{"experts_per_token": 2, "router_score": "sigmoid", "vocab_size": 2048, "norm": "rmsnorm", "positions": "rope", "qk_norm": false, "tie_word_embeddings": false, "parallel_block": false, "warmup_steps": 200, "train_tokens": 635700000, "max_steps": 9701}
Below are experts of layer 3 (counted from 0) of a mixture-of-experts language model. Rows are named router (the router's row for the expert), gate (a neuron's input weights, with its number), up (a neuron's input weights, with its number) and show model dimensions 0-159. Each number is 500 + 40 x the weight over its row's rms, rounded and kept within 0 to 999. Numbers have three digits each.
After each expert's rows: "mostly gets" lists some tokens that are sent to it at least half of the time. This comes from a sample of Wikipedia text that the model never trained on.

# expert 8
router:438528510493531568537475494474483551513455504504545470517482517494461480446478456521565468527472578472502486531549600569473501511538551525520444486497532512508574498515441503454533550492502542428522523460568500430461526399481534492426481491505454565601520428505498464458547476486516446466519517526475442547525536422484475494482520523466463412501426502510473517533415508468483479439471451458596428514445457488559538486493493462516550469508466485493487568513492526521511526469487437
gate6:514507483434508496558539487443503588521545547531556559540461485489458535449482477444535447492405396512470470527459487513492536540497551472479456484451510512458451523483474519470454600513525552496481581490469481481485497477471477468451454483483514494466544389512487509534532491539513540558542460530550497480558515496559541487520449488525510501497466432498518463469433497447587541582501472551463482431518454473489522518491514554523512456496442438545548453491536473462481474521406423
up6:459489523544479506557528533502435490499486515524516457472568508380474523510525548489490559512487500466482524470508569501490515471504496467551501547497497562501553538507462486447507475496491480495473487489528459435492526588473461555538603529466480483524481535451531491507508498503503449456460535493529510560511565475433400522461498444417537505545484528540431586468483563519392449473491464551509505583507476473554550525486490416506437546516482529483502506560537455501469484476476621
gate7:422532449475562471480445444493459490534504530488465517528514483463521456517442445510494464483446506527511454448485468448599492430547494501504547530549570431496515492568456469424495531516522561452429499469402455476473595604533481470485511529481570537547524437512488489515523500427491527391454530522509515470578484499514469549541513504485521458544431499551521531507528467412503464486514481483525536477542539484522554423536511489483492526445521550507500574497492500475466521513476480
up7:490519446510464396549469566523497537490466589493477466553482505493548459460451519591498488519482444533511499543415506520450483546561526576492474394505499596509506471555499600506531512498437468533430491486463506540459489449510464499515504507492478494518532525519505460505481465558453450549511450488494566528438533462473480478499499546472497538484532441485508489521488450497483599450405461507492544482587495530590492497479559520518519527495507523522515467512455458540556410480522506
gate8:446466474554576399544523437479425478483469458521417490569484535494469488413548417577470552501427530477459517560486506511460462499533482510475421546519458539532510546521506518530588530486483550503559521468523509433502497502492535492453481496505493499493511535486450467522499472487499522473487445498428509550464537541474508495506576539474514443518482452451498479493481554519506467507457471559510506512535485516478574507503444507536454485459513515479464587563591492514368467526505434
up8:516556484496500483612460460565453495490534525551465481507457474492514528506468479455542548554499522540502509548502421545447493471476480516527389485542513519531556512498550460540524533566480492569542491485481519511418512429551577482560426508539490487441472539474484451581535517502522521492512540528573490518500520536478452449460486436519503457450507523435510566454524565429512453492501503494560449495532493535498564496498459482510454485488438448442543452538507526587551495491407527
gate9:464570468511499587483519502451530454530484524513530569459534528476468559559410534513474492456472580526521485557543536534533559460472512489508474485527488573489536542459490563458484433473407530526486500507447571476487558480515490504486513415461449446538462426420564425542480454534495493579424553475520509491608468501527408514449463561458511501576506479518514525525457569546504470464572521505517517523473512542495515501460486468495526504493496498483475517528454475466466464482492500
up9:456546493468509458514503566418459466478491627559449461497516435526545484445499513558489488455478510516503469537573516483414436565471477501537501510498447567506510419507483529465505531438449534448497497513488521470509485522497488514542449511476539447479477457576523496523534453483489477512424543500420487440568443418512443511527522515461451515458483485583492526514469532479477534531500542449547459461475443473476541456519529495513526467525496519509541557484546592451520461397511450
mostly gets: "op", "ac", "un", "oc", "ov", "ut"

# expert 24
router:487473531430495529510463537473543472454486510539524431477533518541486530486449497507522534483549505463473473501514478531515534472495522540482486482536521483457403537471465531484450512515506543520525537538526471494538567403468524446472516465526494518483665451603490508490524398484459454483470509520475496526532553477398468413529486513508476496526524485490487492494415499513509451444498487453437468538474532445502597457485471541502475469497571468486518537543547550569453562462569471
gate1:504537554505503581482557471501543471498457538515530481569516457479458485509421502490456485489510515429475506525467500529469532540437496523366493467420495488496468439566480484559497472464485454454492533454499394509497570466496453475505511528482497492447601510535509519517518490482482525493528500531464559473493570502480491536483511489571464479547558606553464505557535523537488446445529468472491434538491493483551484473503524481505433480461552579530505498521611564446566506541476478
up1:489454423465500485504477530474531466515482456545468469433567486494453478516572479495505539451448537478523506486519529454542495497554509494526477518510505580523474558497511582498602501524568501495582569541519469512447498503500482489504481530535524534412486557533496493542512495428542511519487431542538547500567504492529437447571446520489564500539484519559456510498426490461501574512444467577506517415451576493442549548515490564479494528497514467485541526523527552605518436538530520
gate2:504437430382572578550490447491481523463463515495527500505457497478561416553449522535477543432489548618366465583449475514526487509503529493507506474587493486495456511510488506427459488510505473528505461496489510528500546541521488478563544499539563540452534484449483530509500511455487467499537547548487487537439519476497535498500559520460487523513475476479468433520569503454513498477465493506442530405507458496528428444538463472527490479488457476540536484538544466472505416461506475
up2:517457472445506522499502510520502546470498505578511557543479502519569485526512463500457548509462491535493510517443550493484530489495495454485532553525532548426485512520565510474425380478448444539467417436505516426456662492400494527584575522490503579536508474494514538459473479466536463464485472521441560488480546560483462496534519465479471509453527482512419512472473459512553501515471509493423457518551493482537517532510528514568467523533479504451434523507457504533492484453470524
gate3:477438434516507442453445461533445474493520548511530466441484534545479470481454522474566522548497488556466485500497499557517458455494570491442521494531465523516486454486494503504476472538521560525520490507477477515483526445470523443419424498527584528480564506516439471514448605589487495566466497475557481502462547481508528430471494566493513454461493476451428532423547424465553447463427474473530513553458474546574580458492474501494513510459468538462488520508544505440439555525535539
up3:476507546546482505507465558487457464464418504500461559490528508433496450479471489544475392467485492485435521566513475467422483515465410543553496519477512487515583555475504454463469525513475437406490542459528510515522535566542468503513549520492470449559398584542572521519463467436478510481532501476498488516509445478539489529417540472558485485449450539523508512532526571521410486540503513525460434447521554496514433515504482531498463472534527535532524474539508527527507433482473428
gate4:492480519519554434484500479438507532568489531503588468459527481499466456498494437503544490402531517479510496596485395479510456498498535535508508551549472536528444499537540473496470526460508520539509484479480516522528504402497474519413595450587506514472493479484513503486543457439496436457561495582569558443532547501490566510473518527487503447517473538478499549483476505545480450511481502501483543406491579435487484557443483521506478571539482475471557490465491569484456462422521513
up4:475540490437511499490496534499509485472505494506495423517478469477500522492495516456468451567523542504459519421491504522515552523545639485421542452406515512521564472451513531431460492467555450525518472566501419475440461549588528481561464561471498509527549484491587499502486490609506562462488495539466472460500489561472509463515519430455490491501497472500523504527496449492429591460511471523457443560523510473506541484526501526478563509440459560513440464543528497551556467486494520
mostly gets: ")", "ies", "}", "s)", "ates", "ings"

# expert 18
router:458471577473473536606506499480537466462446494549501441526488550441430482504494519527504563485492485438534547459441491517482566454504533518563470488527493417471539538471479463489428572507518517511525529527497468470517500519502506422437499530534600519510553487498574496488464445519500513452474485497588507542538487504446490556516561505535515440498493528561489561534494480473479451492493452417559495507538429428489541460417512566535475443468504466496432496541498549588525447493505529
gate2:445521526402443498470493471485520496491448433512528562480498457477487541503452499525551490461539554439488540552526478480447517435514467459479542460560513521477537554411520439484438512483434539505474498578496478535465524482574528515525500609540461449458455520454480563510490463454538515574492443539491518466479504501497428473538507543472427508505505560500561485425498546478555515405459513488505521387494440517535501476494516519512509553496491521475504553533568526430495511480466567
up2:535506484499546525516515475472530528421504586543433421524530520520485530466531491548434438433553425556563523506504516472420429528521489529540430475427547507436582372424464450560453497527486471483500491513464478490530514471470493521546447513481484510475462542498477538527500503490440464493510509457521461520538504480531468551477394472472510471405440507497527544421488482513478481521498435519495524559489457556481464551472512475471509424452534534497546478493524451536486518513527503
gate3:524492454450500511536496479522492398511503518451467480503440464507505487519536503453501486482446521510401518451506594429535524446524473483510481527535405468463439522481489496536508496495442505499489562461587521454473551478550450453515510522468451505509568512545585439466502480473519443522485451579444468397544528505443487567545552465577527468511560476484556516501493500450463489528513549479556508461504460491397477491471435470441488498512483499519538495505441462511514529409493542
up3:533500414448490446504472466488496500528485421477405490555480460480388491500532523489492451468558514530494525450483524486526516477496485498489475534533472477448430449503492472589455502565460545467466548413532476489444522453478475510476464485517482489478518513582570483524474444579517530496460462478435485417447517470558438562561502457481530463502539464450563429570467450509504469549567490472516524514476537502474509581479479471445513497502536522516464542478476408561485483486443479
gate4:534526467526477466471468501509500498467521479497503446514487539463565509459549507567455531515400472473483555448442558519479465496448481473490444497537550524528490530540506499495567404539548530527502513489543471510512499505535507487534508480585487517543533490510518436542474570576622562389482520490496528537469474531480535482431468507475563471493454493470574435548554495437456512501458479458510486484532454478595488553421550449565511518502471544495453557437541501489461551507524519
up4:524461490464515566508456442494484493454491488475504451524482427515434420505397536468484495505519553537438535484610452484514499464494495588532431456425451495400504530443534512529472478429487487497459487485542460530530485517449457499496487538441492448484496476485502501501537501491476464608457541505456406500487483488474469482541541486577414503503461453480494524469542523464507562480492532555481456465483513495431532487537453530430495512545564468527562462475515501520539449555484569
gate5:565513530529516537509540476524456513453439592477506501455527471517526473523418558421398486548508486448440579482468507414506484534503563485473489525536535519507526573378493560503490507491424539472475500525556544478454569423524476446496486461460584477459465493442505500461529501574451513529473470465505479468479477576497492605463470515507530514537543461497488445426511507468504503467539486470442471464535531471518474503541552472451486514501543448486533467504533456497457480459518477
up5:510559473434573556490590460466430472496438469489541468524447484446482510471415445466422478450478500605546473476491505530470514550449569553497447562466504482476490521456461538503478490559524479511486490574564533464537432523503508531468415529488487510483526538543514509582504506483450486477507402487498522506466529487488432575496525463529463520471470488452493559508450495566473470489454489577423535479458543468552457467480547547524477499518467513518487466535433472495470430503530474
mostly gets: " the", ",", " a", " The", "e,", "s,"

# expert 7
router:453510469502478573497506485538507586483508510512562496469565539539485489525506508523501499466519465477460478490494456515509476535485506489491481476538559519423497569492440440510459550505492574510534507552517509446507487467487501513482520505502470496592537449495516523438601444472426429475562421529570423547478572486494459488473523573485491506375515446515562519544434488459488509473529476524567517559404492496511589489499519497511501477453499490587489540553532518454466562489547466
gate15:524495501543486444497478457570506495499500466531474544526473491513471514567479472528500494558467418451501503487412546566476515515490557445493538474492479548451574566484527474482420567539497490483461519487440484515469501548505468510497600414492529540538511479586476529456479453528559584393455453525505473487524525499527459514496513595450495497506490523488497498474492400541471548495510546494434472464522477445502487426497500526406538489513498507505505495563521466477464517573432589
up15:505477511468499475503554475480516464512504508455570467498538504463522511491549587513452486569524481499468465494478536438521435413444533550502547515536540456536464515537432445519501467443516530531455613544561497466477518523476506551547504552530457544516497504517574459484471440506430538569549536542413479502494440517450545552535472468465518477545486513533442513513435595523538518462560549515519494461471591495508525550473436469560474533519504455465482515428442507540453554507504469
gate16:475486529494515517525458424489539554501466463417481519432414430506504547465565486434569449533505507482497535509463500484532467548455554540479490475521474520462479548434534479427518454486483531476614466489447537490495551512444557452488596508564502437494552445485491491491529514501495512467427396519517525501494493492497477497446509510561446447471529410447531453493532463532534462474460517520566490558497470506513442542493501559469550429516523482522468523504451484470534591484530544
up16:467498453495507519549463484589518531493522497494524460435432463549510535448543484383470388532449518487485512557496543447524467479459556456480519453501469482455471571395500442463566533542443458461537454480478513493544510515479505453561553484559580466511539503490458502530492467486517466499517445546498543469503502582499518559472545559544469429496476472478540499415546477582539469495407490505485480495471482471438422467510512513448498485449514525507482483470461521492457493516483546
gate17:483587491494485527506492501514537517529503606518499509545426507526505529559529502489489554547444543470498486461522487531463507512498500545450515460443525508561449569493488529492470504518556475428473504462477490520528591522559605411499510498495492506462441547493474534549557437533456470507515493507487459448552462582468473482480527516539511504496475487459488478583501515448462468501426585535544479515479439521521567532561540518469541503543572519505564541377449449485444530466473474
up17:520481456451548479499445561508465512502507483519547497441554481558520482460463514480516477512520477498527470532517524440458500484582486489551542486481522488530581503492531544544523512498467524602493487502482515474565427467467459558512568419557537515436488487522512467570475505483492574438452524495515574538485532474551539573508486468517549479472488439547484424441478475576484454568556424524447599506484520548501460473469422500513460484467448492508483513600553541497505481560551512
gate18:529408452461434463489466486471483541489505503475537549578464452494508469459528550500452371484551462497495484526454484534543484520459479529466498512454493512567547527462489510471412500552477468517483455519533501458485486453468477509535521438531471487556550470516476490449575544540536523508500459430517506500497511481478459503597560484546464427530496512514402528529502489484477520585577520506589424428498510433550513581456510459527516517529481478517561453471523546471552517510528450
up18:517523497464556457490502458561516427477519477467507486457513480556533487559461452572503513495458510514472458445486583481493473515553583528584464526534497476528530464521473405552510541459463453543531499516545567469465438513558478548449455562506507499454488496504554537465468525422425474505584539501480489517447562489483445493536444551472515525493520515532535532430460524451487509504518494512545511456522451511494508475547505537516493444478525492484430461646549427513523549496574481
mostly gets: " 4", " 5", " 2", " 1", " 0", " 3"

# expert 20
router:461488546467530571523516507496510511501575549491558510461521501459438471534457525607556535430544403486487552553526515559513488513524575512505482491558543482464476538500502503487449533496483480507445528549511511468452535528464588483405420433539472547494549485447493476464507477478511479512493437568556524484523463474462508406535548564509492486468525530560485505551477483466444436532434458433463462544531506462473521519440500445525520503480509481548471565472577533529434513477506531
gate12:516513488486497581508514555452545515485476562537555496505525470472536449502499509516459548481432545542499539545456498458528510480546499478507457579518474435545461487504489538437521496558484514474465507530482555467499503500519471454486426436483551518542456485497468457527518468490487561490451452477487456533456434455481560440594483495514534440470503554497531500541441491561507523494423420449505473434419527413480505487500534455592480432452478471504545507457538470420542452546595473
up12:477492457559504546474524456506508506479474498505549508563445528472508460570487557439561556480523453508499486503548475428492537609461506540449441498461484507567523467513513544521554451489542529498534474527529490512519516515516481486458458515491469558424495579438501571531529485559512492600437466498506492399547553478554451550535438520490544464522424538557544545546488509509488452415441481459560464484421466545496420506504460513494499512520493425502513550479492511509470463493525440
gate13:431492545500522466457460412483481474479474525463468455521412544572386521473506513494551564507524519391521533498530505464527548493535502436553563479485527506553474526503477496545466404579490426472496474455573438544482542546519508501477510589510525433505578446487517496549460491519417460503495421527519494510518500498480530505472504476522453538551502503481443503578529490494536482430563523473499480409503542505521574514531467435534519528552543499483472519525482509490493525534474503
up13:465546506461420474495615489468545506542500435473616529529410507456546547555601504503482531488475442428522480578541505480491543487537522512479551457463434427535458499534497534511503546450469472495509475527487486494502518442538532480524486529522470478586431445524463498501525508493514487463487510510448555536522547519507541510472540565528482481500394457519422472506421457525457477503515557432516445473483542549439486538480481473459481446519442538468567516524508491506521486547531505
gate14:503462446555459508479452503489465494405461488521498529509563533548500447515488557473549468531534518531471539476497523504486515483478490503385514522589587506524458472481572472477459502477446511529485482476472501498511541477485599491525495513490561541514548463420529411468578483489588428550451516480491531474467486451442513485525438522472516524492488492516494504597441464501498484540527457481438520455521463491578547514454503526495519440543475509537512422475495495516516536502552637
up14:440557496445520541472471510515523541541502526466515451484494494411484496519446484541452531452424501499473480514445475513482566523537416527559478473422405459540494496581420520511543479488486463506508576546505509463531489463495506452494453491497519482457486550548504522443402442493372502496500435513506485465475519515528482515480573522541489449556522513506502511396561587465460493487539557520570521532505544521477489499528497474547468478484545487459492497505477494427455494513447409
gate15:521438527532447530508572530485438492436482532488552439498467577505526495544504471515487503462473409479495496462439460565478576505475531452551515492495625450491523486462531558582518503481468506502455485512471533504515513471458497490424449533494440470503503532528520548477446524502600459518420442439527447599568484431494510436490472500493498453503521483468514470578462552478425559463480489454518516482481522489405511435518509485462505503485539514549479555494492495491536497504526429
up15:540484543468496578413529509501441484559473506505568588486436490446530474526549542533574488489483454554522450516560529555484469552559573500492514486481541441536565480450406491469499440523485506502461529533479480436485497545484519534444473512480530482512523543530449522479549591464585508519422537477501500555530510520473504487560429586525491504488563511441471496509441511551460461523480463506459499483529453503478537511589396503567458502519492473541489525482509511531565483527525497
mostly gets: ".", "s.", ").", " but", "es.", "y."

# expert 23
router:452524499480512464591496462501610438495464507552514489476482519466446489546474567495539513484466498447464536499532522499523486457538481516489404429521602516457410564543511486456487523527538552550491543550514493505485542485393516460457509466504488519517458458508532544464539504450437470429526461547493491542524525430511521489512511537515452475503491459519513479512483598483488442451515443480460430539487528443580524505422429504518493472560568437560495499516563526522542523509487487
gate2:491514523531530443587526409524521543552539535567555513487500588486478477506477518490565559504490524500479540474477532469461517513582478528510548468564475555499450496495564498472439460475541453532496523505492477416484473577489466506503508538466489459508513425560436499498562483513487537471507451533576470529464482568522485427593559455537517459454446491522565538489531407484493409506527552497454451491453470428559535576504509485445514517507561541456496485491484487482491458520530498
up2:484521538476525530440434525564529480467443540463555539528547502482498605484582553520533525491449507497532440526552496589497498447412508475495510496492504561522564520456487524519515559533529498416500447481495441420500640534528562523465492518514514498521467553437519428493400510564539419515511558498494519502557436498499496506466538436567479513537501503553531504538539536486524497479473489504558439507478496558471541459562513484533524488514480547530494506524506468479509473507504573
gate3:518517476480528508503488552490523498520459500538562607548497494571513472462467424517474468503545496558510505492463586485524465571471516541446464555514482504477464519473564544488577551551479512411495522537465493486539518445452552513502463493495481522485529475527498504482565549457498507566541500484538416534533506436465551523480568536523512556399511520519509525489518580538459485516492463606416564539436476520475526480457545484496456549447487485568475400471528517504557468502537518
up3:523467506511507472488543454492528497427412510506475534530502540496556412481452541494534477517489471459512541512505551525537457560449491511545505443505514562542521466498601459501516583427436573427526480416506513456502408512531553457489443503561531527441476535496462536463479542572418473448542460511521502514580566482488421446531516563426486493487514525462484483511533536487550547519497474562506468488522484440526536487495501531480525387513448478517549519464510475500487495504452475
gate4:507510495457450500488537539533489467476573453544550523440473531486505521513417492406480475510541503476480519482406509566490479497461542543501548459505517434460436499470542519463559488506431482570487450521604479469473467507447497500511437419441462485542456500602555464461505470468483485465530509500525521470532576520541423473540489480474499437482445457521518465486546539480428494431543520515484498482464522498443505495521575519536568529515509495513498580519444455491411514479535427
up4:538516515522577458556489491529483527535412505506547561463501548539511479431530486532510469467514466499496502570507468468445485434450479492450477456511485481461479535444492484506433537517490524551516500480455477467527457513599480481496532445574529511467537424435517508488526551548464563477534539508524446443548421377462550486464495497474492455468496498513478528468451552528517459584457505551471540441506505535454442483508396533455469442473524492533525524486508497492503433456426577
gate5:524484468560523476481460452460592523512494437527444515473480521507515484558536502483437546447504506578443487482502617505496504507491495592542482424527517463581476498448467456482492532481487555591523530417542485508567498536452440517486508512500483458532490509503531471486546532463514437417459428526534511541523419473476560473492517498474510530431526486439471540484473459467471491468507479510571487464471513509533545430497474526515436470544498555471444488441512515529425515562545584
up5:492458479508480530462467576565456500583451478492495483505468554474531473473462470466469533429535481488540523528487611489476486558478448544521434474426482495576557490495497541496504519501453495533526478478538552532550523530457423522456508522499501428525483440425525460476514472515554519433498434455481487532557495494437507550504454588496473573510533438474548562464508511492466515483484516491517508448488509508502517543406483497464567486566520459481505479515519528530372464478393488
mostly gets: " se", "se", "re", " more", "au", " there"

# expert 12
router:516465500409573497477518486433524534491438522518525516566460547443447455522450502556484487480517479465486488513522493543450454557470543517459455511537532413433454503503499551526503541543531507531491528495509525427561512451471528473437510506528448534521555474479483497489529415409523531459462368534520493550454516469522447463457549492463451509483508535520501534503493466464443484441491505515506507506415594430589547491503510545529556416489486481516478510503541502541515519529434558
gate2:470526563468525520540509503438492511524493554419456518540437535487503408474427527485517609468510446493428469483489471455474463511494494480468524477453545535451411481483483498457558510480507416480511554460509524422527553522467594439467506493503523539488499464487420512438560477589524498499471478452499508501540432537498528454476501554549454469501457458479499517400550521450427529488568498526492478484505389583520484507512468500460484488457466442541473484502492513524467511515473523
up2:513551517507524542456546459529523525560488591501518502553472526520433547442478557538500487573532540512512454509452517496461465528451508459454495494475453567498410502426436587572561547500552446513444491477499492555503542487517520449489463489475474440472527517481545463447519545556555482534541507524508567563452462505527535528562543568521515532517472445501471548467511528514490479388468461516489491454543543457508489490457499540389513509461486473486530435489462554469525563515519440
gate3:558497526442450468501454519437488494559545549458456493501530438521476497530485570478578523457555501476509510475496439421442490522521443545548478487551543515516488479522467497513495546407444471513540511493513456499477588486504489498478447482549487464451466474475525460520459524456547579469434501502534526494584522519502498461491511507504441521546497507486452531563459531472507483465474447508505515552503454576519456444514540427533444596459464403450495474555466452537504561450410557
up3:507522466538471453508541508547467519491545478499457427482472508473521425563469526476522466532519433449540442544511546471556491512567541518428506485507515473488524547440496496513488524548442411549599515481523394438562520538594502512545493509502475489488516520490491568494543532478534482485509469481468545515547479552479402449547357478508437563542543513483510608519480491467478486491504578502466518519519501484432499493481483488490574495488507480557493492438535533535507491535465517
gate4:506473492547459538485506538538483477481446552489504571505483565508500497439489521511578487568501503536477477455481501487512518426476491562411448521557509494522543436513529533455468474493492520541448501572480521558542517476421529459552487462453457489491487456554481513574484535517567462429460481499497543527541412549511394543481536476463497409469455564484502481529546504532542506427468508495491537497450531491593530537509608507524519497450515521447565544534526539528470491457441541
up4:458506500543482547452522495524544510407598432482443489577491519422487528491475451490577470526512484466472499469494535504561525473495477490467445519519546466506511468518479533493435486421442488567518528483533514497578483501425514505524421481508446487487528475532552509481539491501546458517516564563535437505459501547501491524460497479499510429479510500495561538471536474567566556448470485544510486480424518512534561496468546506440449507449538502487515408522529489489646429550497471
gate5:451470472520505540540537498449508544544438478500498610470496502458520481505438571528480495522518466538544525455523486472522509518428530562482405554498500500468515529486530579522514518457402502546534454473559538457490486481434487520479513440512506534520523496484561434473353494522550543543458557498494467505590513562466489447417505576471452508448473494523476552458532521475518461492481512454554499481491540533498463472451530525563498449514460469513458472507443580447520528505472466
up5:448464485489498477531491553472525568483546540505477512509530571518584473518604504531498498518486512428508462486518435442441460560508564518489466490496544458420496451390579538506489496467493456458508500468472503450533487512460539524539493507538500419547484499450465505480458494487515551530432534517485443456500493438458483463529512443460461494550540484499525457527487483472567530485509605441536500396573450407543528497484444469544488503467451401473503499510523499511499510489476439
mostly gets: " and", " was", " is", " he", " that", " be"

# expert 6
router:459455572464532508503462572446527546440505519581492482485571549420476463516499612525543527523579471483408505438443510490505486514558519523518485484510495483501484546523502443539516504512495525492486565525529462488477541447479524441455531516520491529523496453519420478464508527425490471525484489561492507581534575436453486471485547512464492505482481460532476488509440489500506487465487468498493476531480529503496469510464605500543495506463573482617461535572564542516503471542607568
gate0:496514518548438537521451514522474466451509581508480428539480563434478518497540573498568565535498507513470541459552490542432530489536526495563479517471460440520506505503499454502500576509567426497457502472431552540522471523414536530492526461503504556412481491496493524394519513493471481461524526486531512485470484516509532471510515470528488540561465535452458552469577542515505490413511569526515421499465471515509491405481550576487499486508546460560418542599472501481508522510471455
up0:485489523440457509499503497499458483481501489434479488466505508479504498574493535487458491514428568495461480426471500516479537476489521438478532452500528418505489448405505479500450555456452450442514499525552402496452560482475419513474460506498541514554496455463451487490489501436550481434468532517501479600494546557544587489464513490551532433564516519449513439541504502444479491450481466526511506505536548487437559538574496512429505432547409550441460515531471517538442519454472525
gate1:496451452466480460521480535461454542547505500476391525427504494469449471465523491534508458473578510443480511459546414484425497468513494515538546431535497470476533503489432414519489501560468492484479449453475450488494550509496520484486468523502484480509417440481513531523535565483447489522506449464545493505452523464417434496453531491503480457449465494438509503444477423545510502554554501473470441475474475444566483442564546527481563613494522425547498475477498575566524506493526519
up1:531476510516519494475475513547576529485479485513468485461381527496435532523484595537569481555528523456507485520493435496473483493484538524519497545489483475489550506455467504541529467550543478563500566489479515466518465528465517466530475511453510520490437546495474538525440502532457434420510493456500449607509463532532503461478420452506429420545526572474439540473520555517466489560460463556484462474450440460526472489596538548501523521496598482523500397539523551513485498549520496
gate2:543499481539577503486479466548499507426507457531505536485494535491537414531487604456499491491497499416523483499595459523499551590448511539540487464463512529509522467472532439507483409492487566473491495517520472457487510490493478514478447510482543437579553511477541552455503532587482457526526523540506538518492486540458571598493509531506516560466402504505511512489481492487446436550550439488494420472473511581509519516523552497502470506515503491581563501517571588457498432513510482
up2:564525502478565470468584518486493549584546489524453552505458526478588453475508531448519488446576514471484469452483507484481433505507411455444514479533511467501513478518494556522487444513485504456466610433519506489509437478492464496519489520505512525505477518481568542423499473463501482475523505494495493536509414474491496526532506478457463535536474551419568565514438515503508510519539496435469457546398487496411549499459462518527531448441558523458512393505500579521440470500523471
gate3:529432503526530475569445476478526512519562484517475495503523517516413462548499412529460595487476482466540501469527478535487537575505533545491580589581476474514499500533540457480533493473527502511530471446490473545468489478530451536485505538435516555539476542552517527475545469530487531448418511483466425571498480499486483531478563497517447465476476530473510508507515544525424449486497473503498453469594519452500524433526445487547549538581558522589475489510578550481478410458545485
up3:460498476508430503479436491408471500460498517500505525473439503475536510493481561518517439555465499474475502454520459453462393507497552537510441505477467434562508502458492565552493516513492486541495515458519506523519436518550495432532488499568546434498558549535475458496515492524616569466509407537551558456450652480449487522509506560493497559507455517459493544553493520554487498493487521495487499452469536601488567527474541496501507476501508481402496448495481505497490542504475477
mostly gets: "s", "ens", "e", "es", "ans", "ons"

# expert 26
router:466481518464467582545474523489522477481461499527480503478500448543403516412432530513597549515526518417488483506529492524496540562491480518507459495517519502504495535464459526440473558521468526551512520557535505506459568543467549486458448563542508522567498470531434552494474457472515444532473477575579521446547526499472478496449531594495557538470536521528472544544459487524489497493544488551554503566609544447480546527495536516528495498523512453444435516526530550444514591552530473
gate2:521459470425496516563532494522556474496430492494398534498492507506527551555512515522545442538457499430473549548483511535460526512418484463518507476586480448436469512529443557513491468494482443488535506527534550447526584486437530506473394467545523495541443414515509517469494464554509546510504589555549490515508489524532514428510457522461509570547541565457517510489555496565480483509540566499463449537557423497524510476553481546515487493489504489420482566485543476487509460495440526
up2:462527500510552479467430524487483554483523538501501478499416514556524526478506526445527491425510480467557493571545485529453518470543489485541433562460491506508516481454517413511466550529532548523520462511491540479516558498469561443466614532504487478562526500464423458528521523526526551564503499450408451494541485541489547570474485488488455535491453544476550460503502477402540416442546411501487567482467502485434459559548484458490549475469478446566534475539474485495449538492531478
gate3:459516448467495544490488433546462509463499462410581531571509463541602525502412500473551446480554439489490425541519458572505554471547515519504530519505440523448504506549504509473495531521475557559539509551481510523519517475479495435477477519453505529490574535471486539452567517578468436469523510552493460504546529472506529470484506483466541529597545545512458472594517543507471573515541530577428517436535479454463477529568562542539500516462502483519455508472491517524559488511473508
up3:474491551523493533489458489557472481475443471438513533506528445430593445541477483493530492450518496554571405576448453472513516471530502519488465497482554476437469455523530502553507490484492543591493428552473524480542486407488438503523507418502578528455498463516466475485518480523497439423545545478541543491515488457478506567473414561513525487561551495510423456475571484466447491471495498547512478476477471501491512506467482540462521454497553522490492603472528497445528416474463484
gate4:546565544538475532518591429580463559497452473548530546505520521531466505495542478479521574417503515441521541498522505532556547389505498415519475534613541497496506459476490520494453481503399521553502471490455543478474485536428484491439490467445508501500478487485606544504469481456458469504504531515508506493571519478487477500453521516505453485528412543489513497571519504460548449350533511498505482505525481468554504481539511473524513587477464525503494474494501522492524534527519536
up4:541502451478519483540501459449469493406509483492473482526480495441456493464573547504452431548555488478536432445546464457494516526509550476433500459538543508484500533499462493494529449550517504453460544457596463479437486526508512541499457515574556583448479480463446526494498417537463477497532502536524454472480530530525468481420500439528492554480513476524466409438500571434595474539520460533492535508558486500514507476531536587442419534503483530535479450512463509513508532518547577
gate5:531496509433596549496540521454506511466516477488476467430487483507544448495461455494556496473520481496457474583527555483466517482440410434522459540517515436454540464432502502503415493520502416515521533535539454521499536543472488519515436569531479520541536500497484546480502505488484491589456492483576495507600472522493530396469474554464530567506561561449484516524482498515506496472484497573519504525532554465471471435441604538534454510528514455496484582513493492437524507536506557
up5:516560472451528459527550472511546562489549536531491518493510530502599506519534483479526477443508567522480597472536483497531540482475459481420525415549526499462502380495499516509571518455486404505521491466500511542438545472505580464508493458503518489537447533388441477537496491510519456496520493542495482504499520461537510491402482412523478518522465439452537536495514519545460481430452515565529531526429483534543527481503541492450585459492477418539499511450483501484495471496541557
mostly gets: ":", "y", "ation", "s:", "my", " by:"